config.yaml
n_layer: 12
d_model: 384
n_experts: 16
experts_per_token: 1
d_expert: 336
d_shared_expert: 0
activation: "geglu"
moe_layers: [0, 1, 2, 3, 4, 5, 6, 7, 8, 9, 10, 11]
router_score: "softmax"
normalize_top_k: false
routed_scale: 4.0
balance_loss: 0.0129
balance_bias: false
init_std_router: 0.0267
lr_router: 0.00202
n_head: 6
n_kv_head: 6
head_dim: 64
vocab_size: 16384
norm: "rmsnorm"
norm_place: "peri"
norm_eps: 1e-06
positions: "rope"
rope_base: 10000.0
rope_fraction: 1.0
qk_norm: true
attn_scale: 0.125
tie_embeddings: true
parallel_block: false
extras: ["capped logits"]
init: "normal"
init_std_qkv: 0.0188
init_std_o: 0.00383
init_std_up: 0.0188
init_std_down: 0.00235
optimizer: "soap_variant"
lr: 0.00577
lr_mult_up: 0.975
beta1: 0.95
beta2: 0.98
lr_head: 0.00923
warmup_steps: 61
schedule: "cos"
final_lr_fraction: 0.1
batch_tokens: 131072
seq_len: 1024
doc_mask: true
train_tokens: 509700000
steps: 3889
dataset: "wikipedia_en"
Below are experts of layer 9 (counted from 0) of a mixture-of-experts language model. Rows are named down (a neuron's output weights, with its number) and show model dimensions 0-127. Each number is 200 + 30 x the weight over its row's rms, rounded and kept within 0 to 999.
Before each expert's rows: "raises" lists some tokens whose logits its average output raises strongly, later layers aside. This comes from a sample of Wikipedia text that the model never trained on.

# expert 10
raises: "disambiguation", " Animalia", " follows"
down0,175,274,178,204,192,135,195,175,158,235,212,208,202,219,198,221,201,146,235,178,199,171,203,237,224,157,223,208,156,227,208,195,212,209,215,196,242,215,204,174,195,217,246,214,190,191,199,208,259,212,196,164,254,183,236,260,185,165,234,240,165,240,173,180,265,214,250,173,218,214,216,188,243,165,251,200,257,160,182,219,188,260,176,200,241,214,230,207,218,217,267,196,190,208,240,196,176,230,167,220,198,185,237,168,244,236,210,200,169,200,179,213,230,147,235,216,219,198,243,189,212,168,156,242,203,178,204,183
down1,203,211,149,182,199,170,221,166,161,208,176,203,130,214,199,235,142,231,167,150,199,208,161,238,199,179,209,189,205,163,191,206,209,157,228,176,227,187,222,180,167,239,175,210,200,184,213,215,247,174,188,215,243,215,153,191,200,197,225,152,196,225,204,157,157,225,194,167,162,238,205,180,196,219,204,182,171,225,189,206,186,235,177,166,253,211,218,212,224,209,163,274,173,138,234,227,176,184,177,160,192,176,214,225,220,214,219,178,173,174,239,184,212,237,200,191,239,211,92,215,181,230,241,139,212,102,211,206
down2,138,200,241,197,218,163,182,250,223,204,219,235,250,198,244,214,215,207,213,177,194,173,185,202,256,191,232,173,212,202,234,215,235,246,133,193,174,183,241,167,233,200,241,210,207,197,246,238,263,222,251,183,222,109,208,153,204,202,200,206,176,218,160,175,181,182,156,201,168,175,221,194,162,169,196,163,223,243,224,218,186,156,188,160,194,224,250,261,236,203,257,187,199,211,199,205,192,156,204,165,219,193,196,183,186,215,184,237,206,188,190,171,183,248,182,188,211,199,186,224,220,184,204,227,221,253,186,204
down3,208,276,265,156,197,206,246,208,167,233,185,219,203,238,185,210,219,184,199,160,219,226,199,177,216,212,195,211,208,231,189,201,262,169,180,247,178,152,257,195,168,189,243,179,206,173,201,158,178,250,193,193,201,171,211,157,169,163,167,215,158,193,210,173,183,155,209,174,206,217,216,169,228,187,204,204,200,209,250,227,228,276,185,176,191,235,153,186,213,211,265,208,222,214,241,155,167,207,251,208,176,237,199,182,161,268,252,179,174,176,216,145,190,218,218,207,190,179,188,150,199,129,164,209,179,222,156,194
down4,228,247,189,225,223,188,184,243,238,184,194,200,158,211,183,147,194,203,218,166,200,237,155,265,163,199,212,167,159,194,171,144,215,175,188,176,230,226,184,190,207,184,187,167,176,169,203,175,172,96,224,161,168,117,127,243,199,190,223,189,222,203,200,167,261,158,124,279,240,206,200,163,252,194,179,220,264,149,224,191,256,228,205,245,193,166,212,170,244,222,205,196,215,176,197,166,191,194,262,208,207,197,206,172,182,244,235,215,183,215,209,213,206,180,224,159,208,240,174,186,208,242,181,254,209,182,216,237
down5,218,187,213,268,191,231,230,215,239,195,205,213,225,227,243,178,216,186,180,215,168,173,205,176,210,224,187,226,201,210,199,193,188,188,194,210,238,212,175,213,207,157,209,172,181,192,194,202,224,179,165,177,209,210,192,208,200,176,242,163,220,243,239,202,232,190,222,212,148,232,218,236,158,211,163,157,204,192,191,227,228,192,202,195,219,162,213,216,159,207,234,229,209,186,165,185,221,229,197,216,176,166,264,208,244,229,185,209,216,197,238,214,229,183,236,242,154,214,229,171,186,209,237,211,188,205,150,165
down6,197,214,215,227,249,150,232,120,236,176,225,184,197,207,219,176,180,229,218,180,193,249,204,209,182,167,176,176,201,246,205,218,181,224,139,218,214,210,193,258,155,152,175,140,171,215,213,164,161,214,221,167,198,204,162,150,232,181,180,247,207,169,284,202,166,213,135,202,161,203,161,148,241,197,231,173,210,215,226,217,214,196,218,250,195,191,219,162,173,151,229,201,175,228,213,181,194,166,214,190,200,137,153,214,216,204,179,178,179,216,200,238,219,207,183,210,176,188,137,212,224,293,176,191,255,232,167,202
down7,190,138,158,236,179,212,239,243,197,220,245,178,216,200,157,214,263,145,223,176,235,177,256,198,213,184,237,194,167,116,210,238,181,229,182,183,212,192,272,216,146,173,146,157,201,204,232,166,189,181,211,176,175,231,211,168,215,152,213,216,191,175,187,211,242,218,237,133,227,167,164,134,161,169,240,207,224,208,175,176,205,140,138,197,236,215,195,262,203,170,201,232,182,216,224,256,213,206,171,199,199,160,172,244,213,193,190,253,184,164,231,186,169,211,208,200,219,200,236,238,180,207,171,232,213,226,232,200
down8,175,223,198,225,225,177,171,190,203,247,209,183,180,169,182,193,209,238,214,209,200,186,194,180,248,207,189,206,170,190,219,242,193,212,195,174,121,199,207,218,189,230,185,188,202,185,231,208,209,170,204,140,156,191,182,196,200,185,198,200,241,214,195,206,210,173,247,160,145,170,189,180,179,214,208,149,204,206,212,170,154,244,208,215,229,163,151,240,210,231,198,192,170,216,247,191,229,207,184,234,154,226,205,167,231,259,189,207,189,209,217,244,200,198,281,231,179,191,242,202,219,175,245,140,207,169,198,179
down9,190,230,194,249,203,182,221,165,180,176,219,212,203,191,236,172,212,215,160,175,185,150,229,177,197,249,219,196,185,170,211,190,213,215,191,177,174,213,186,219,183,230,207,208,169,172,198,188,190,220,226,193,196,179,224,207,233,218,181,261,206,203,228,240,231,232,220,188,228,232,236,142,242,232,234,222,170,195,255,193,192,224,172,209,195,200,190,211,133,217,214,207,219,238,193,161,204,214,190,215,206,162,168,222,205,212,187,182,140,201,200,212,124,170,199,200,196,174,298,197,211,258,214,180,207,246,237,217
down10,276,178,229,216,207,219,171,264,170,166,201,220,255,201,176,189,206,184,196,199,195,213,161,199,231,226,192,190,159,142,192,201,184,264,187,248,180,165,190,233,265,240,205,224,204,177,194,179,192,192,249,207,242,204,194,138,210,198,195,298,240,204,214,223,185,126,184,157,222,259,210,188,225,203,205,218,187,243,253,151,226,173,208,182,187,145,166,188,225,230,180,200,203,192,234,178,167,205,218,147,169,168,191,222,183,194,206,157,216,184,172,247,262,223,181,217,171,205,220,232,191,182,210,194,210,157,196,173
down11,240,276,214,207,209,207,234,190,190,223,207,182,167,266,237,154,181,182,192,198,262,203,185,125,258,246,163,160,196,226,152,233,206,167,218,174,224,219,236,208,177,141,210,207,201,231,187,175,213,174,205,211,158,234,174,225,185,195,154,180,166,217,238,200,229,184,191,210,184,228,208,238,214,191,172,125,219,175,235,191,155,230,209,179,236,234,175,180,196,241,206,201,227,188,251,239,176,220,144,225,125,238,210,226,240,203,157,216,173,240,205,220,223,233,203,227,246,160,216,150,219,221,193,240,212,257,215,157

# expert 6
raises: "disambiguation", "/sq", "Population"
down0,225,173,228,138,169,231,195,174,167,210,238,181,232,232,171,183,228,189,192,188,178,190,185,204,183,183,176,220,176,188,189,163,214,206,204,178,215,231,251,210,210,231,219,139,208,172,188,154,179,251,193,177,171,210,207,243,208,237,212,158,232,197,221,230,221,179,199,260,171,199,214,203,164,229,181,225,186,131,242,183,198,184,204,210,224,196,206,240,147,220,227,161,151,180,204,206,225,147,224,242,205,199,242,230,206,205,192,182,192,185,248,154,217,219,181,150,202,246,162,208,224,258,198,244,187,235,239,231
down1,212,146,145,214,174,154,190,160,211,196,250,203,189,175,193,191,197,168,141,151,218,225,239,188,182,194,176,204,163,193,224,184,288,171,166,226,243,200,137,205,220,233,212,211,206,180,211,148,182,218,170,164,160,196,228,218,184,193,209,187,187,193,197,137,214,154,190,159,198,143,135,170,147,203,176,188,221,146,178,197,233,207,139,179,209,184,191,196,245,109,159,243,190,179,214,168,216,131,204,228,222,214,197,200,189,188,199,205,198,166,178,190,256,180,217,145,214,250,178,179,175,226,132,182,217,175,214,185
down2,184,200,226,304,217,202,242,214,216,238,223,198,222,195,193,186,204,172,199,180,276,190,221,257,191,220,199,242,190,220,184,218,141,215,179,182,154,206,230,189,161,223,209,168,196,190,144,203,165,225,191,191,205,175,182,250,169,204,194,185,226,236,178,205,165,202,189,146,224,224,170,188,194,90,174,201,188,180,199,224,262,174,181,177,265,231,204,215,177,207,206,213,217,198,226,192,186,233,234,160,240,184,168,214,245,201,228,204,218,239,211,212,181,175,171,187,217,210,147,189,196,215,170,186,171,187,184,218
down3,195,176,160,192,198,248,205,173,217,196,211,215,195,218,201,235,194,178,211,237,176,205,198,192,200,202,189,257,182,219,191,216,227,216,196,215,225,212,200,210,201,221,165,185,213,208,210,207,172,181,228,186,142,199,191,221,157,193,198,200,186,194,212,186,194,227,203,188,190,179,204,208,176,212,198,200,202,192,205,221,202,198,231,249,257,211,217,204,201,184,158,207,190,196,217,209,178,190,203,219,181,196,190,201,199,222,208,240,192,202,202,191,197,221,194,184,191,213,0,201,192,204,223,187,206,182,212,180
down4,209,215,158,151,220,205,180,198,201,167,170,211,227,166,226,235,223,183,240,211,144,234,172,211,213,170,175,189,172,229,173,230,187,125,163,180,194,214,195,161,164,189,175,179,222,176,256,207,163,234,184,194,195,210,202,200,198,190,220,221,181,123,201,189,265,202,193,199,243,194,238,155,203,186,231,203,209,229,213,192,197,149,141,207,198,205,186,236,185,151,222,197,188,193,187,200,210,159,198,214,214,213,222,248,214,176,205,210,216,142,209,222,201,158,224,188,200,213,163,213,224,167,186,105,175,231,178,209
down5,182,210,234,208,208,197,242,255,233,226,226,219,175,197,194,249,202,242,143,218,216,205,197,208,155,231,202,194,182,226,232,215,172,200,147,128,254,147,240,166,194,226,212,189,212,222,262,201,213,225,223,271,192,165,204,174,210,259,205,205,260,125,169,217,268,228,224,218,170,169,153,205,248,187,200,190,188,171,182,195,222,194,247,208,200,148,222,207,227,152,182,237,206,187,232,196,191,166,156,225,210,193,176,201,207,240,211,185,229,158,211,202,182,194,189,202,254,162,188,183,248,201,151,212,210,191,225,196
down6,213,195,181,165,184,195,236,211,237,172,226,166,206,177,179,174,223,257,224,215,215,208,175,243,221,233,258,238,219,211,152,263,173,142,173,182,253,127,236,197,168,183,183,216,209,205,180,180,290,198,220,234,208,176,224,253,213,232,218,187,170,187,198,201,242,258,202,246,199,234,205,230,118,183,159,277,196,237,184,152,192,188,229,137,206,195,205,175,190,200,210,196,214,188,276,174,191,184,250,147,185,154,204,185,247,180,179,196,193,225,205,130,195,128,173,188,164,210,225,223,242,155,207,175,254,248,217,202
down7,165,217,220,211,232,219,192,175,256,203,204,187,191,142,232,208,194,154,165,186,196,189,174,164,279,216,145,211,215,194,185,189,191,222,219,188,145,179,190,239,210,214,189,161,187,141,166,215,234,185,229,214,244,198,157,171,207,206,152,203,155,198,181,182,220,196,204,146,190,194,222,201,160,167,183,173,201,164,201,186,234,189,170,216,245,215,247,212,190,218,211,268,162,213,185,177,232,227,217,175,169,179,283,195,162,165,231,167,190,244,175,211,215,201,185,184,216,248,228,211,177,204,174,239,189,220,172,197
down8,205,162,219,238,195,182,212,260,229,242,154,156,201,199,224,250,212,259,231,172,226,200,193,199,160,161,195,181,190,194,205,160,210,196,170,198,178,232,212,204,191,197,232,174,172,183,190,179,183,148,160,201,218,199,158,220,158,161,192,264,227,183,211,189,257,178,211,185,218,207,195,199,194,224,206,138,257,217,183,178,187,173,199,139,224,207,218,200,228,233,221,175,173,165,173,241,207,167,115,180,180,187,180,231,194,249,191,234,173,184,239,157,239,215,191,187,214,226,178,234,174,209,217,135,197,159,220,180
down9,214,189,198,201,199,205,224,208,203,222,204,205,206,197,200,195,197,200,212,207,211,211,196,189,227,179,204,215,200,210,191,212,213,192,206,214,201,211,207,204,174,193,188,187,191,194,194,195,205,202,193,229,239,206,220,202,190,183,193,176,201,202,195,187,191,204,182,186,208,191,195,194,201,228,193,212,199,201,170,207,191,187,220,198,245,206,195,180,214,204,203,204,138,236,203,199,198,194,202,197,199,226,211,210,203,183,228,238,176,200,182,190,233,194,191,199,210,198,0,203,205,181,199,208,181,189,196,221
down10,227,197,205,175,215,250,230,141,166,213,260,164,164,231,255,206,206,221,194,187,205,170,243,201,216,193,188,181,135,219,261,233,137,242,188,162,223,197,210,176,213,204,224,220,218,198,231,228,158,219,227,155,220,258,248,203,225,187,182,151,219,148,208,188,229,199,233,224,223,259,217,210,136,178,184,243,235,228,182,256,168,232,230,179,209,164,223,196,203,199,186,189,229,219,169,220,237,239,187,240,210,214,205,215,209,239,248,173,209,201,225,175,252,180,183,164,210,200,116,203,211,235,225,192,174,220,153,187
down11,184,163,212,236,192,202,169,215,233,155,208,189,217,194,177,122,249,201,150,252,161,183,222,173,229,167,199,187,213,197,183,262,191,211,199,179,188,226,205,177,184,184,228,176,208,181,154,174,209,197,198,169,203,205,207,224,216,251,177,159,181,205,196,198,248,209,190,202,168,158,240,120,209,199,206,262,184,183,219,162,159,226,213,189,190,172,203,224,239,201,228,156,184,199,235,160,208,154,145,212,190,187,234,235,183,184,184,249,173,200,220,187,186,137,208,265,206,185,172,180,215,206,160,228,190,250,218,200

# expert 0
raises: "disambiguation", " Animalia", " cause"
down0,159,231,268,216,240,210,219,203,249,275,182,173,212,164,185,219,203,261,234,237,214,203,154,176,176,225,244,201,196,161,234,180,223,191,240,208,228,219,198,152,177,207,219,163,204,171,185,181,248,192,221,165,166,165,243,165,251,155,232,207,175,214,182,193,217,235,197,277,233,261,211,185,232,230,216,217,159,212,159,257,147,172,253,210,202,183,205,210,225,214,166,192,267,177,159,249,150,206,177,133,237,214,209,195,194,209,207,168,227,179,248,272,230,212,226,203,182,169,196,226,224,186,163,175,165,214,193,245
down1,200,210,195,226,183,219,182,225,212,152,167,181,197,205,201,143,232,176,248,185,176,160,182,180,149,191,186,234,228,214,169,219,202,225,128,199,244,173,221,204,229,203,240,195,246,203,245,194,165,237,222,214,208,217,234,234,161,165,196,193,200,243,222,187,209,201,198,222,156,178,230,189,174,207,205,193,186,191,174,221,131,194,190,200,223,218,201,139,229,216,166,153,171,204,276,190,222,192,219,228,207,194,225,202,164,204,218,197,178,208,141,184,154,188,181,182,175,203,194,173,159,219,193,173,122,211,197,229
down2,203,286,171,182,193,185,257,208,197,132,198,192,172,210,217,225,116,217,220,230,202,215,217,204,123,132,161,200,255,209,143,218,202,217,183,204,207,175,250,187,252,208,195,194,180,213,188,171,232,155,171,230,222,198,180,244,228,204,155,167,228,244,240,246,157,228,186,225,240,233,247,197,162,215,207,242,213,246,167,229,179,230,196,161,163,169,188,194,222,254,207,215,195,214,237,179,222,210,221,271,222,219,187,138,249,224,218,170,155,206,205,202,144,198,169,179,178,177,196,220,209,164,185,197,221,194,224,206
down3,159,197,210,105,201,211,191,163,126,190,166,230,198,184,177,169,158,227,218,206,210,192,193,228,222,211,208,220,191,169,219,264,200,223,226,175,195,207,207,147,260,176,166,213,158,197,190,211,146,159,200,142,212,214,190,142,210,182,198,211,233,190,216,183,186,230,230,166,189,204,187,133,236,201,203,208,149,192,203,186,263,166,214,214,207,186,206,234,123,256,161,216,231,234,222,229,164,192,167,246,201,232,221,232,184,231,170,186,198,212,202,205,223,200,121,188,185,179,183,220,211,235,157,236,213,153,209,243
down4,216,189,254,238,158,183,193,186,181,215,172,162,174,214,157,228,288,193,202,213,170,156,194,153,233,206,160,152,156,214,247,187,160,152,231,229,218,237,233,256,195,159,213,205,129,236,223,171,176,219,214,196,208,220,178,178,169,177,211,191,210,234,193,186,167,198,213,189,171,185,225,229,217,222,189,197,195,240,201,212,241,236,214,230,246,198,174,225,155,175,177,234,217,177,165,173,246,222,212,207,185,186,181,184,233,194,182,181,198,234,184,154,176,166,162,216,196,272,196,178,218,191,274,187,204,284,192,174
down5,180,164,170,196,201,213,227,205,205,138,235,225,203,191,199,220,211,126,169,182,200,173,171,239,203,181,288,192,215,262,217,232,212,187,193,135,223,189,218,205,213,166,155,205,207,203,252,193,194,230,202,229,197,208,192,248,172,108,219,203,191,194,207,254,170,142,269,181,235,159,207,238,203,195,171,178,221,226,149,199,214,211,236,159,201,206,203,216,164,173,194,200,198,242,223,220,193,242,223,205,209,181,242,261,209,151,188,205,199,188,251,245,213,233,181,228,185,200,244,207,161,257,223,211,209,206,215,193
down6,136,195,170,158,220,182,224,208,163,202,244,159,178,193,200,205,234,161,212,189,215,123,239,235,141,273,228,148,201,167,221,210,183,226,211,199,213,222,206,142,202,220,191,223,171,263,162,168,153,222,248,187,221,209,206,232,158,175,213,198,207,202,159,233,202,194,191,199,170,222,188,202,228,169,183,212,215,171,217,189,197,219,228,238,230,214,252,227,253,226,156,181,209,195,214,199,175,215,183,188,171,197,161,187,143,205,221,250,238,169,195,212,180,172,233,157,262,203,207,148,174,235,241,134,227,214,230,218
down7,216,202,198,220,270,206,150,188,173,167,206,170,219,214,214,167,202,194,215,170,184,139,197,189,144,206,225,165,199,216,179,220,213,219,243,190,230,187,122,177,188,230,182,171,150,199,182,175,213,216,204,216,244,157,163,167,225,245,222,131,169,197,156,174,225,163,165,203,259,162,269,181,233,206,193,257,180,223,219,195,261,202,209,189,178,210,259,210,148,223,229,207,242,125,166,196,178,186,248,220,183,228,240,232,174,229,231,205,193,213,165,207,179,172,225,230,192,200,176,180,222,179,198,190,174,191,182,171
down8,190,153,144,226,174,167,199,160,206,196,185,226,187,193,212,225,225,204,182,152,195,243,109,230,153,189,244,200,170,190,191,207,173,192,192,212,165,185,210,209,190,219,215,212,211,196,196,193,174,195,173,198,207,199,170,205,261,156,222,211,185,200,197,207,215,191,233,180,131,218,242,194,199,217,224,231,190,252,209,185,177,179,217,154,195,207,220,139,197,167,237,187,171,217,206,243,215,184,176,216,182,244,173,217,254,213,237,217,176,177,182,169,168,245,153,212,189,237,233,134,229,216,193,222,223,175,193,184
down9,213,206,265,165,218,174,233,183,202,230,198,224,164,196,213,221,276,209,181,201,160,230,204,213,200,265,141,179,235,224,205,202,193,163,182,205,227,208,154,169,208,131,220,249,151,175,255,201,152,176,183,172,197,184,173,216,154,205,214,252,185,160,208,148,107,248,245,217,181,175,197,255,206,240,233,214,210,210,176,149,152,211,235,198,142,260,191,167,248,115,221,187,191,183,241,217,245,224,194,184,186,164,158,195,207,215,177,173,215,217,223,191,233,210,215,204,127,125,187,236,185,175,149,166,232,167,183,189
down10,224,216,197,155,177,199,229,177,232,208,221,198,180,174,184,220,218,165,199,199,210,217,208,193,146,178,200,210,206,194,210,210,223,219,211,175,213,186,180,242,212,232,193,240,206,175,182,161,187,163,195,220,196,217,194,229,253,213,151,210,150,189,163,253,207,270,218,190,147,198,184,188,241,169,159,190,256,184,180,268,198,178,181,215,233,222,222,213,179,209,184,153,207,183,159,210,223,193,213,169,190,187,218,236,150,101,191,178,227,231,242,186,228,231,130,190,216,203,205,237,225,165,190,184,194,234,202,194
down11,215,174,216,256,199,211,173,177,217,222,175,227,221,193,247,186,197,230,186,199,237,240,203,191,186,234,232,248,152,146,207,209,185,156,220,168,204,199,240,227,181,236,198,214,225,160,178,226,180,192,211,183,215,223,231,181,180,213,239,171,189,201,211,183,230,235,266,159,214,215,192,216,169,219,229,203,225,219,164,191,204,170,247,171,166,243,208,221,158,180,160,185,222,180,229,184,195,232,238,175,170,181,152,240,220,233,176,215,200,192,220,194,176,146,210,213,194,198,218,210,245,192,220,251,195,208,167,204

# expert 11
raises: "disambiguation", " Animalia", " role"
down0,195,225,161,173,164,212,166,235,210,182,202,190,199,183,179,205,200,194,216,245,195,204,153,226,170,217,180,218,177,239,195,195,231,194,188,233,237,172,221,167,231,170,195,184,214,174,165,128,175,211,196,177,226,169,186,227,193,230,201,214,217,197,239,209,187,215,158,199,224,256,176,170,220,216,185,201,173,182,233,253,209,194,223,149,198,240,162,172,220,201,180,167,250,166,214,209,233,174,179,171,174,214,195,244,184,207,215,163,176,172,246,209,211,241,181,238,212,193,268,155,208,219,184,203,180,200,205,200
down1,173,201,187,162,233,219,241,224,249,181,246,186,186,164,187,174,256,192,193,204,166,201,181,248,187,191,249,167,169,240,196,237,183,214,180,157,204,169,101,202,173,150,209,194,241,220,137,167,233,220,213,127,197,188,169,235,216,247,218,289,214,195,181,177,215,192,226,185,176,193,204,230,181,180,222,186,160,195,202,168,146,227,186,201,169,299,196,180,187,189,176,191,237,189,201,183,175,165,209,155,173,223,201,162,221,180,240,191,179,156,227,129,209,229,229,226,199,128,184,275,217,174,172,174,225,212,195,190
down2,181,228,173,273,215,193,231,220,195,236,209,195,218,177,228,178,188,184,215,173,188,295,172,186,176,162,171,186,234,236,216,204,230,201,167,206,185,156,219,231,195,213,219,255,178,211,200,217,167,152,187,199,199,203,239,207,169,220,164,206,203,184,213,193,205,176,186,194,193,219,196,183,204,238,193,226,186,272,222,193,221,201,203,214,251,258,200,155,253,146,198,183,190,188,187,215,301,205,200,154,210,180,235,152,151,190,176,197,189,226,208,232,206,179,180,231,181,176,196,115,194,197,254,207,125,179,198,197
down3,179,188,212,219,170,190,270,242,195,232,129,148,232,186,183,185,225,213,257,237,167,146,192,222,155,196,152,190,182,229,202,189,192,192,177,202,234,156,178,175,198,178,205,182,205,213,177,244,221,200,231,182,200,233,190,232,238,215,151,136,265,167,215,200,158,220,210,232,196,180,201,226,209,189,199,216,166,280,204,261,215,172,207,243,168,171,236,214,220,171,223,175,239,201,193,249,180,173,204,217,237,239,215,195,218,210,247,180,191,232,217,226,232,202,186,202,237,252,202,208,178,214,182,185,238,178,161,177
down4,205,201,143,189,233,192,209,165,180,228,209,194,211,169,198,196,201,195,217,210,206,233,159,212,162,215,235,184,155,187,222,206,182,197,180,222,221,225,249,190,189,212,199,184,179,189,231,190,195,217,170,138,157,213,217,164,159,195,217,207,203,186,228,238,188,219,178,170,218,257,190,208,234,215,206,198,186,206,237,230,196,151,211,242,192,223,207,231,170,191,208,219,222,234,180,213,183,203,196,196,266,284,197,179,218,207,193,161,237,233,197,149,236,203,169,210,228,218,194,139,196,230,262,198,149,196,226,215
down5,200,207,287,195,162,210,171,229,205,198,213,158,157,174,212,208,250,192,192,215,163,152,229,244,168,214,178,219,195,220,183,134,187,193,199,172,168,217,197,213,178,187,174,191,181,157,165,184,158,211,189,179,194,174,233,188,169,209,175,255,147,171,198,220,220,197,206,156,249,307,148,214,204,197,127,213,152,175,235,209,217,170,189,214,256,194,212,232,204,201,205,188,238,157,198,209,199,178,210,178,141,156,218,195,195,158,189,201,211,204,161,214,259,231,212,161,187,180,209,195,234,192,241,234,252,240,183,201
down6,198,217,229,168,228,181,202,226,197,156,162,201,155,240,187,186,193,240,200,216,169,249,183,238,180,239,213,185,149,184,140,168,174,244,209,249,135,238,249,185,218,159,187,178,181,240,211,190,163,218,227,252,194,193,172,154,166,175,195,154,191,213,163,185,225,220,175,251,178,201,164,173,171,254,226,230,249,187,164,287,193,202,192,172,245,162,207,200,167,176,227,191,241,191,143,203,202,214,217,174,190,229,231,182,196,157,248,237,188,194,161,174,215,194,163,242,199,175,271,166,202,188,158,181,192,170,193,187
down7,227,207,180,178,165,184,138,216,189,223,243,180,238,195,183,197,197,189,171,169,225,200,203,208,174,180,251,226,174,240,216,187,227,182,223,194,187,270,223,217,188,230,201,210,177,223,204,218,195,274,205,171,218,251,198,225,170,138,188,165,199,234,242,205,186,211,193,180,218,276,158,114,199,226,210,230,200,213,233,146,131,204,143,166,201,207,204,238,220,204,223,149,195,173,159,206,227,229,215,171,190,177,183,239,201,229,201,212,242,226,207,198,191,192,220,200,182,215,230,277,193,189,170,217,220,173,192,172
down8,190,240,149,157,192,155,258,233,225,211,201,244,166,201,173,244,207,188,209,165,210,240,214,188,190,201,215,236,210,207,204,248,252,245,178,207,263,167,231,200,201,136,178,230,208,193,244,206,182,203,209,190,205,183,196,215,222,232,183,224,206,202,230,236,196,200,161,187,266,189,220,244,154,222,256,255,184,138,204,217,161,216,183,196,278,212,192,193,168,182,226,229,183,187,218,238,206,198,138,211,208,176,237,186,208,232,242,216,124,155,193,223,200,174,183,183,161,203,269,203,165,224,251,200,172,207,192,198
down9,210,236,183,157,176,144,225,212,209,236,170,183,207,183,203,197,192,172,214,241,211,276,214,222,182,213,225,255,179,187,236,203,230,155,233,220,209,209,205,227,204,203,257,142,225,195,234,197,170,171,168,190,156,228,182,189,223,229,231,303,219,230,198,178,166,216,180,226,240,206,245,215,194,118,207,215,186,179,173,152,211,184,195,210,207,167,194,207,217,196,187,177,156,251,217,186,168,235,177,198,209,168,188,201,144,210,207,252,205,214,193,171,273,253,169,246,252,236,249,167,181,223,165,197,202,218,224,195
down10,243,181,179,214,164,243,220,177,269,151,216,209,215,179,192,201,194,254,176,207,204,188,168,240,168,185,193,193,209,167,197,198,205,192,229,193,176,198,141,263,166,231,179,240,173,248,204,188,203,188,179,180,217,137,184,141,124,162,180,183,212,194,202,207,212,230,191,239,178,165,235,260,208,151,173,249,180,180,148,226,160,194,188,142,179,249,213,251,153,197,191,195,201,234,179,174,130,179,189,168,170,221,219,186,154,187,187,215,169,229,216,238,181,174,210,195,213,236,237,199,201,170,200,200,177,207,179,220
down11,137,185,226,181,203,257,201,236,217,199,176,190,219,164,191,215,239,197,206,214,180,240,193,186,137,221,124,148,204,197,227,204,165,252,218,194,155,181,194,230,241,224,205,185,158,171,226,200,245,241,186,184,170,201,199,174,193,189,219,131,194,225,255,246,172,245,222,172,159,256,180,192,186,185,184,201,198,222,184,167,198,241,145,182,189,233,210,228,182,161,213,165,260,224,210,191,193,214,182,200,194,199,163,216,232,230,213,200,259,195,232,137,215,233,207,259,250,189,156,247,193,223,260,217,132,202,245,199